config = dict(
    n_layer=9,
    d_model=192,
    n_experts=64,
    experts_per_token=2,
    d_expert=176,
    d_shared_expert=192,
    activation='swiglu',
    moe_layers=[0, 1, 2, 3, 4, 5, 6, 7, 8],
    router_score='softmax',
    normalize_top_k=False,
    routed_scale=13.2,
    balance_loss=0.00383,
    balance_bias=False,
    shared_expert_gate=True,
    init_std_router=0.00694,
    lr_router=0.00164,
    vocab_size=25865,
    norm='rmsnorm',
    norm_eps=1e-05,
    tie_embeddings=True,
    optimizer='soap_variant',
    lr=0.00585,
    beta1=0.95,
    beta2=0.98,
    grad_clip=1.0,
    batch_tokens=131072,
    seq_len=768,
    train_tokens=805400000,
    steps=6145,
    dataset='wikipedia_en',
)
Below are experts of layer 4 (counted from 0) of a mixture-of-experts language model. Rows are named router (the router's row for the expert), gate (a neuron's input weights, with its number), up (a neuron's input weights, with its number) and show model dimensions 0-191. Each number is 128 + 24 x the weight over its row's rms, rounded and kept within 0 to 255. Numbers have three digits each.
After each expert's rows: "comes after" lists some tokens at least twice as common just before its tokens as in all text. This comes from a sample of Wikipedia text that the model never trained on. Tokens count by the router's weight.

# expert 11
router:121106148101141095108086100160144116097166157099126106160129115163134158119100139102164126156167164150110129148150103122131107117098096096145125104112103110109147163110156142115101121109162121155100121117129143129119151079148122126137112176117158119169119150130130158109149088099139106120110159132093101101094121135095178092098139097143096089127111181166102134122159156144157120094152106115116164146134161113147096092125151125118139099163155122138092145143123102161137173145157157118130154101155166113115142164125124138145123148144119143154130159180093146101131164129123159108
gate0:146114131133171117126129164145137100115097134101124131105135118140152109122133146147110155130148056153132195133141076155122099115141162160126140079142147137100128100109102117145110150096114129143134116154071087135181069140119113129113118145153124114127157106122149144120145108155122111124103132086130136141145118128130099142166162121121097126144141112115062130152125154166144139129128137177149138117096175170169153133115146138091113131126186147123161104122157157125123075134107107146143100143115098119152116135174133153153155101130132133131100108096137116096156096122115179121
up0:136111113147129133141126157094173123121110110116080086135093128105131140093151115110117137092139118122141189135155090174105149145136144128098113133112093090118143126129106132099145120114119154103133175112093125165137127151110173111131097154124143127130124154167116108129151121148150147115127112122124085156134140133160123182159109126142098171137085113159119098113103137156137100165155143133155171117144125144159127123091133138111125165126155108091121149120155144136117122113106150118112145093148142096104217107138115161143081179133143115100138136125148085121077161106138140170
gate1:163158131137131120117136070114143142111129122137138151140115158097143109088122092168107129168142123115158084135149128121163118120113139124126098171137097156099118148132082146109110168132110128130101150126104121150087122148099113133132152083120105157133132094161115116087117114132114139111130128151149153123102178133168096121099086093137157106162105085116062130153116113120124099151132162151175147111089115115089137144111115124180141138139102144148119157152093137108111120121137138146109115150137125153183116114132193154135116133093122138109099173147117142141199112121142153108
up1:114110099114151120106097136108112141160181130149122105124134135131147099089124134102159136122142087138122125145139194182136178154082171169141152118156153131131117154112100143158130131140126141106125150109132133163160141125107125119131109158132111098119094124121136101109161169148109154147163108133124160118118051130115148114162137143083097131126103113136165128131139125119137120154149120140095131125134150150136108116167126169135164074123112129135140164133146123149175128134130179131128102119188105140126064106133079145104083144100140136133177100120123124097122110115132103166
comes after: "\n", "|", " from", " in", " to", " (18"

# expert 61
router:122105147100142096107085103161144114096165156101123106158128119166135160119101139100165122158169166151107126151148105124128106120100092096144126106110102110112145166111159140114102116106160122157101119116132142128117151081152122127139110181118155119168120150127133158109146087101139104121109157131091101098095121137096176093096139097142096087126110178165103129122160153143154120096150107115117166146134160115145096089125151124122141098163156124137094141140122101158133174146158157119131154104155164113116139163122123140145123147145119141153133157182096144103129166128120159107
gate0:101153130130125148105138092136135095130156106088123165156118136108162139112118143184113127131089127123142146131117138167129161146120117147137132094104093096154144096136191134155151148098135105102114121136122136154136129139126135146127149145131123101140151156132106122139139125159104077117142085110114146170127137129158121134150116111139176131148123097116152138123158124105109106158147150131086114116121123090137159144094128090101096086126078138154151129127157156133162124131139143139158122161049125127158092124108135174134183121126141034155109095101158124116127170112142149129
up0:140168127182114153073085141143141145139123140131170153152109116138115091151129117160111117168118143064125136147101161125153123102121139100151110051100117095099148119123138158137134165108111109083125123119083162144142133134143126166105108129147119130141097143091104136107106145161138129098116061131147128095095132136156073097137113118142150111118148112103160146116161141119117128104177164110074130109129134104136151111166141136128102094112122163139121129088112146113118099116148133132141131146091103119179120136116133125104095106149160112107131105111138125086157145131117178124
gate1:106111091149135103117150139094149085149159130117136105114105157131119083080120106096142139161149103132120112125174138113157123105112163181127097109124127158116136125108095083146127107130108148140155120119125157174131142133143142112189109146178151077109165105146146086117138154141134118141137159132150109148124152128117178098099185121145147090109115081122117143158138108116127116115096122121176108095078142176131154173131112137113144127126162113164130073117124120141122129123096122129116145120135117083141121112128124132158146116112163092096131138122116099103121079095171122121
up1:148150121067143107160132092126151133137164150151101111139147163073127150128094100157120140142091133104157113146094138134118139112106131112096123142115114073115157171205111132147094163095161159154164131109157110101116095146100131126064162107149128157120129150106131111114130129130138152121140124135132103152144111120152082161158115105119106176140125165133105113088119152119195111148145112134135158149150132117134127092090138160134160130112126122092163136160134134095124107096121110105137119150111158106121128183157169116103128152130104139147136108156133122161103141110114126115
comes after: "\n", " ", " in", " at", "{\\", " (born"

# expert 56
router:142125115143127113107165151115116168127088108183134128170090122084137120115109136113120137152099140097114102144086095124125130136158187154112108121154152132136103131113128110151108170133142183117118101140119120087123135106067123094157120096107107163115105101170156064143145105121128113124151098134148176155117110111173097176161150128123135122153112122103162125140124104133140133113107139144135143155127118143122129109126160132150126128078126126113179162126098175103132146156077099103134159184128100111128123116115149181131166132098152158129154119135148130154115107149122121123
gate0:097112131129104153121084152120139110135125121106162147135080134129101144185105086142155140121164134106131160080129130149175065124133146146167112132121123130134146111143140157148101132120119158119101138113139106096182135141157146140131100153130132152107148117130142144132137125141165094108124097130124173111129157161143115127142151104093130135117116126136187153147141152108174135128126154143106129097149158121128116133194114113123105112131131138082148123102127115132078075139140176144141128141139081097137133116081153160106087120078131127163095194137176129130113131104111122108
up0:113132154124146110118127121116125128161124132134111130105131148135140120128137158116140101147091156147132127130081125136128132126124121122131139086124179136130093148101120123119169146125125090073149128117111117185133151171109065129154172127127150136147110145118141149162169139137141118137164099135125125130121160097172131146118157144149153182122125137114109121113062121142078078154142105126128131162071129126144107107106147107135140102093149117161067162143089087193149154136094111123126092116101167173125120136126146127122153120158134157079098084104134125143139144141143134162
gate1:171123103103116135132095114129108151140123136138116129153162095149133121111107130104129126152149126158141142119135137133169158146126091143128120147148102118121150129138140136105154101112147126092153110152140103107131107121110099109138139092135131113170130127097133099061112075114130122154086107146069143127114179093129123144116096173165140120144159098167136120156138125100111126099099101138118154125090072146138088121103130152172159085129082181180097149136169097145122089113138135112149090103110154171142126130121151110115097107093150126145121162102120139157107123077132104120
up1:068103101134117108123108131148161144105101123126101162123124147126113126147124108130118094148129150088081111107107141113134127114119152142141159139157165134149131105127088137101169155093123125070132120112146138158145145163129136140127099154099140180122106114121159130168135143112119162132133108140123150089087087155120129129151077079115140184156109141114136131100135146079098141128149142107123123181124147127098149129114081125126137136171167088093121151135151116110137111133137136111097118129158138110105128161124081125177152127117115088145136134096117116075204110117147099141
comes after: " was", " a", " is", "-", " the", " were"

# expert 30
router:122111143104140095105086099161144114096166157099124106159134118164134159116101141101164121159166165150109128149151103124131105113097096095144126105109106108113147165112160139112103127110163119157101120120129142129120150081148124128139113178116159116171123148128134158111144087098140103120112161131093098103092123138095179092098137098141097090128111176164103132124158154141158122097148109120117164148132163113145095091122148121120140098163157124138094138145125102162138175146160153117131154104152166114111140164120126140147121148147120141153133160182093145100132165134122159109
gate0:113161108119145138152181132090101141147144117130105102139120155125156152160158076126116100136156163126144149142109118123147162120141148128157086075182141097138158161105119126125107092151108104177125095106136118111070128121078134124129148131130129146137099104119148089111158197123164080135117159131126122127105091089112135135143139152106137152124162115113159091150094132099097084141117159126125153114140116115104130158114135111109144156121090126137145117138098157098142122116142137110133127147081135088120136172107112138147137060115136131142177109110109128117168093110119129110
up0:119123141115152189142168131099115161144126130115101133121144156123170126127137080157117083114135171140150142171118117149175172151101129123133092088134108127153114110096120122088078109157124111141084107125092165133073141157138127107078116164102132148141101124092138098127129173125172096125131128118124131145095109114120096141122102154107124134170118160087160069134133134107089111144114162132109150123136133141104125168127113132134126112115101108173113161123111123124146161127112137125138148152096124129101119155142110119153104097116125114173170177132101131105151104094099115095
gate1:107105163116152189114119150134164099182107122133138103121121082092124124115158135108187155089128135131112135103115088135124133157113081151115124132125119099137103133142141170130173127109175146070131193100127121164163097128091135080130109109092134138114132096127135127141135126135155152130143132128110156150134148135112148148120127151149160125127131087154114119104108116123121138168106108120118125109136113150131163165103141120104100156076124118177127123185132149123123164106160134131097083146165145118153112102151110142086151116151134126126122136149094151125098074164096128116
up1:094147147133087155150123133143068125136115132130102170125086145171133106104164169141141108117090117139117135115129109151133116117106159118103148127173149108140109121138144135079176116158120117147152170140083107171110154095177118159107126151134146132189115149103112111092106092151104129127149133170105110130093120146128133171110142095130101136128087091106119107102103092129153119168131129110074108146108098121133143102098146114132064162091121156108155145105106125113120132080137129137120138110125116159162143136127126084143078132095138108135159158141127136134141129118099141115
comes after: "\n", " 0", " 1", " 2", " 4", " 3"

# expert 17
router:130107121139112103116149110127138142199126147146155146144099108135189092130120161135153130123149138105163138126088133122177144110142155129115147153137131131131116100113124139141121158121126102132117123098115135095135105093129122155094141141123144110119117143156119117150151126076094135150152108148121139116130100116121130118138145116126117095132136106118083091116183079154096099090128113156122108112146130161121136101103161140153166120105101147087148102098154101123131086151114124126160084152159132064117108110076076151112133108086105131095056139112129159161118128152151098086
gate0:143132137168126131124088128169128120155125148110159118146122155178138116135109158111182133161128110132117103106126132099146161086094150169145163152121089112129132116148115126101142118093097135162140073119160173123128135154131130110122138108146122159134114069116145112138105134115115135142115103141144133129146129094135166162125125132111136173173161095084104082125118139116139109121116141102140117114085133113115139137150111137077119099152072143119097121136187092148133106143079139100139142137093160144168058108121111112122148121134138154143085169122106116125161123155137173112
up0:138190154116139110117076115155119123151098089158152121124148111093138116122116126145164109144167127104113140123121173127156126170078131139121162120173113157137156114107102185149123148085124078130143150124151145156148105128070168123086103121115107146121085107139170108146118181119133126171112171116096178093127091150119088138128128131128165103138140135127104181099130096133099116129119107100127157131122112108147117142146105154147155125110100114147149138129107134130144140118120142137133144195095131106156140105117126117140140136136097138103075123169127115154156132105152139125
gate1:147111137120183122133161136128120161122135151135137094142130106106130120151123149093166127176106145102117144115124078153170138119171172106187159120164134131094085117139161104146139117126083117102117136183135156119136114110176150146121078130132150115141108076062099138144136154117128116106099179073153115113120116111134130129115121136125108134147161169138130127135161131121140130141097110107091104139113119141117117151145108093120151112118169135133097080176085114100134115145102128112130122160137104115079121106124141164147100136134109120142116099072106111124138127117084135131
up1:077114155106140143108160124141096154088167120133123142117142136142079167107117171139062139130126096096151145116137126149129123161106135090105107134139126142184153110119138173113144143135095156168133108098128117143138147133121105151105130118185149131136107146176172132106098132136099153163124122159131110095132126115123144152116130149084166129113067118072094144176164139143152086103091135131120120161129151168135157142111149113127122134132125102120137143107123132128124100132172183144143088172140177136117146129132122084112162155144141112141134157121146119132094103112145128121
comes after: " the", " a", " his", "'s", " their", " The"

# expert 51
router:142115129143118112110126120142106109139118134138116106135135142094102124142120138117116142144083089102101077165137121086119120140141196146120122130133141147182139147146175105140136103108118154120148124100121103149136155116093153082144123141103129123137094148157111100102145108139128146150108087108165153115111092146128128156137148139138159163104173098097158128100097124103116179146142087125119096156125161127152094134136132157168112100064142147115141152130115157122171128077102131122149159121148146167152152135164090176102169154103173157143168136117135109144106105149141116150
gate0:107112127135123102108099118137115130117113134125129092134168138149071120104111177144138116205143141161116092108073158150129124172092139116123136078166090083128151115114085096155117132085141151117186140154123128144124122122131118128124135110097130133112116148131118094130111158126199106123149128122134112134122144159123092128130079128102123085100145095088181132093131120120158115103157103090174147115100124130129114119107124133088150111122101109134142149121114147123103135159147115137135115149123175132148130128101194120088124146096136136083150142120126102137129124153122102159
up0:147105157114162094112143097154150176098083095130136128113132103166086123122115123096085110108134119095139149132116093151129120135162138101163124117145092112113154152124127100165181091136172121155171163139155082157166125143116111101147189135143114105143142135130129091150121114074116128157136132141142097096098121136096112113116086135137128111148107110087119114131081049147129128106150154149150133114135156127125140095112169101128111137162124102091088128157157103127144117143151135145118137167116125156106139140125120155115089125118139123136125120143161162105154154083114126125
gate1:129129156143122127115133122147148156105171106124116195074182131141142151137118161116147097161122124136132137126134130141106166098086123140142152162124109142121109135119130117141152093129121131148088172151173116135120153124167124097097181110110115118142127127095139149085151114104084114129172122158127190136119100161087132162093136114113080113148131126096127104117193129132129091113098123148181161125141146113134103122137115151132135139157136104080148129120113174110142112107104148085153126106088150121162169109145140136135156119120152166135135147116163144126125141121155114078
up1:130122110142093128134098127144083142095163092123132164135089153138140167142132152093140119143116090151141122109135107140108143108082093148154155105153116132107092165117135126137110119091119169164145149171179104142130152103155135099116141132101131092098133108131110125130159084123111148136143124118178168095169150119136147134159140124130132132117130112081162090121198126127120128124116135153136154113129149121126117151123156129164142105142133140070131094127104158115172115107110140121072115127115101117150146165190158151090137091093130140121149115115160127101153165084149126096
comes after: "-", " |", "|", " •", " Binomial", "Personal"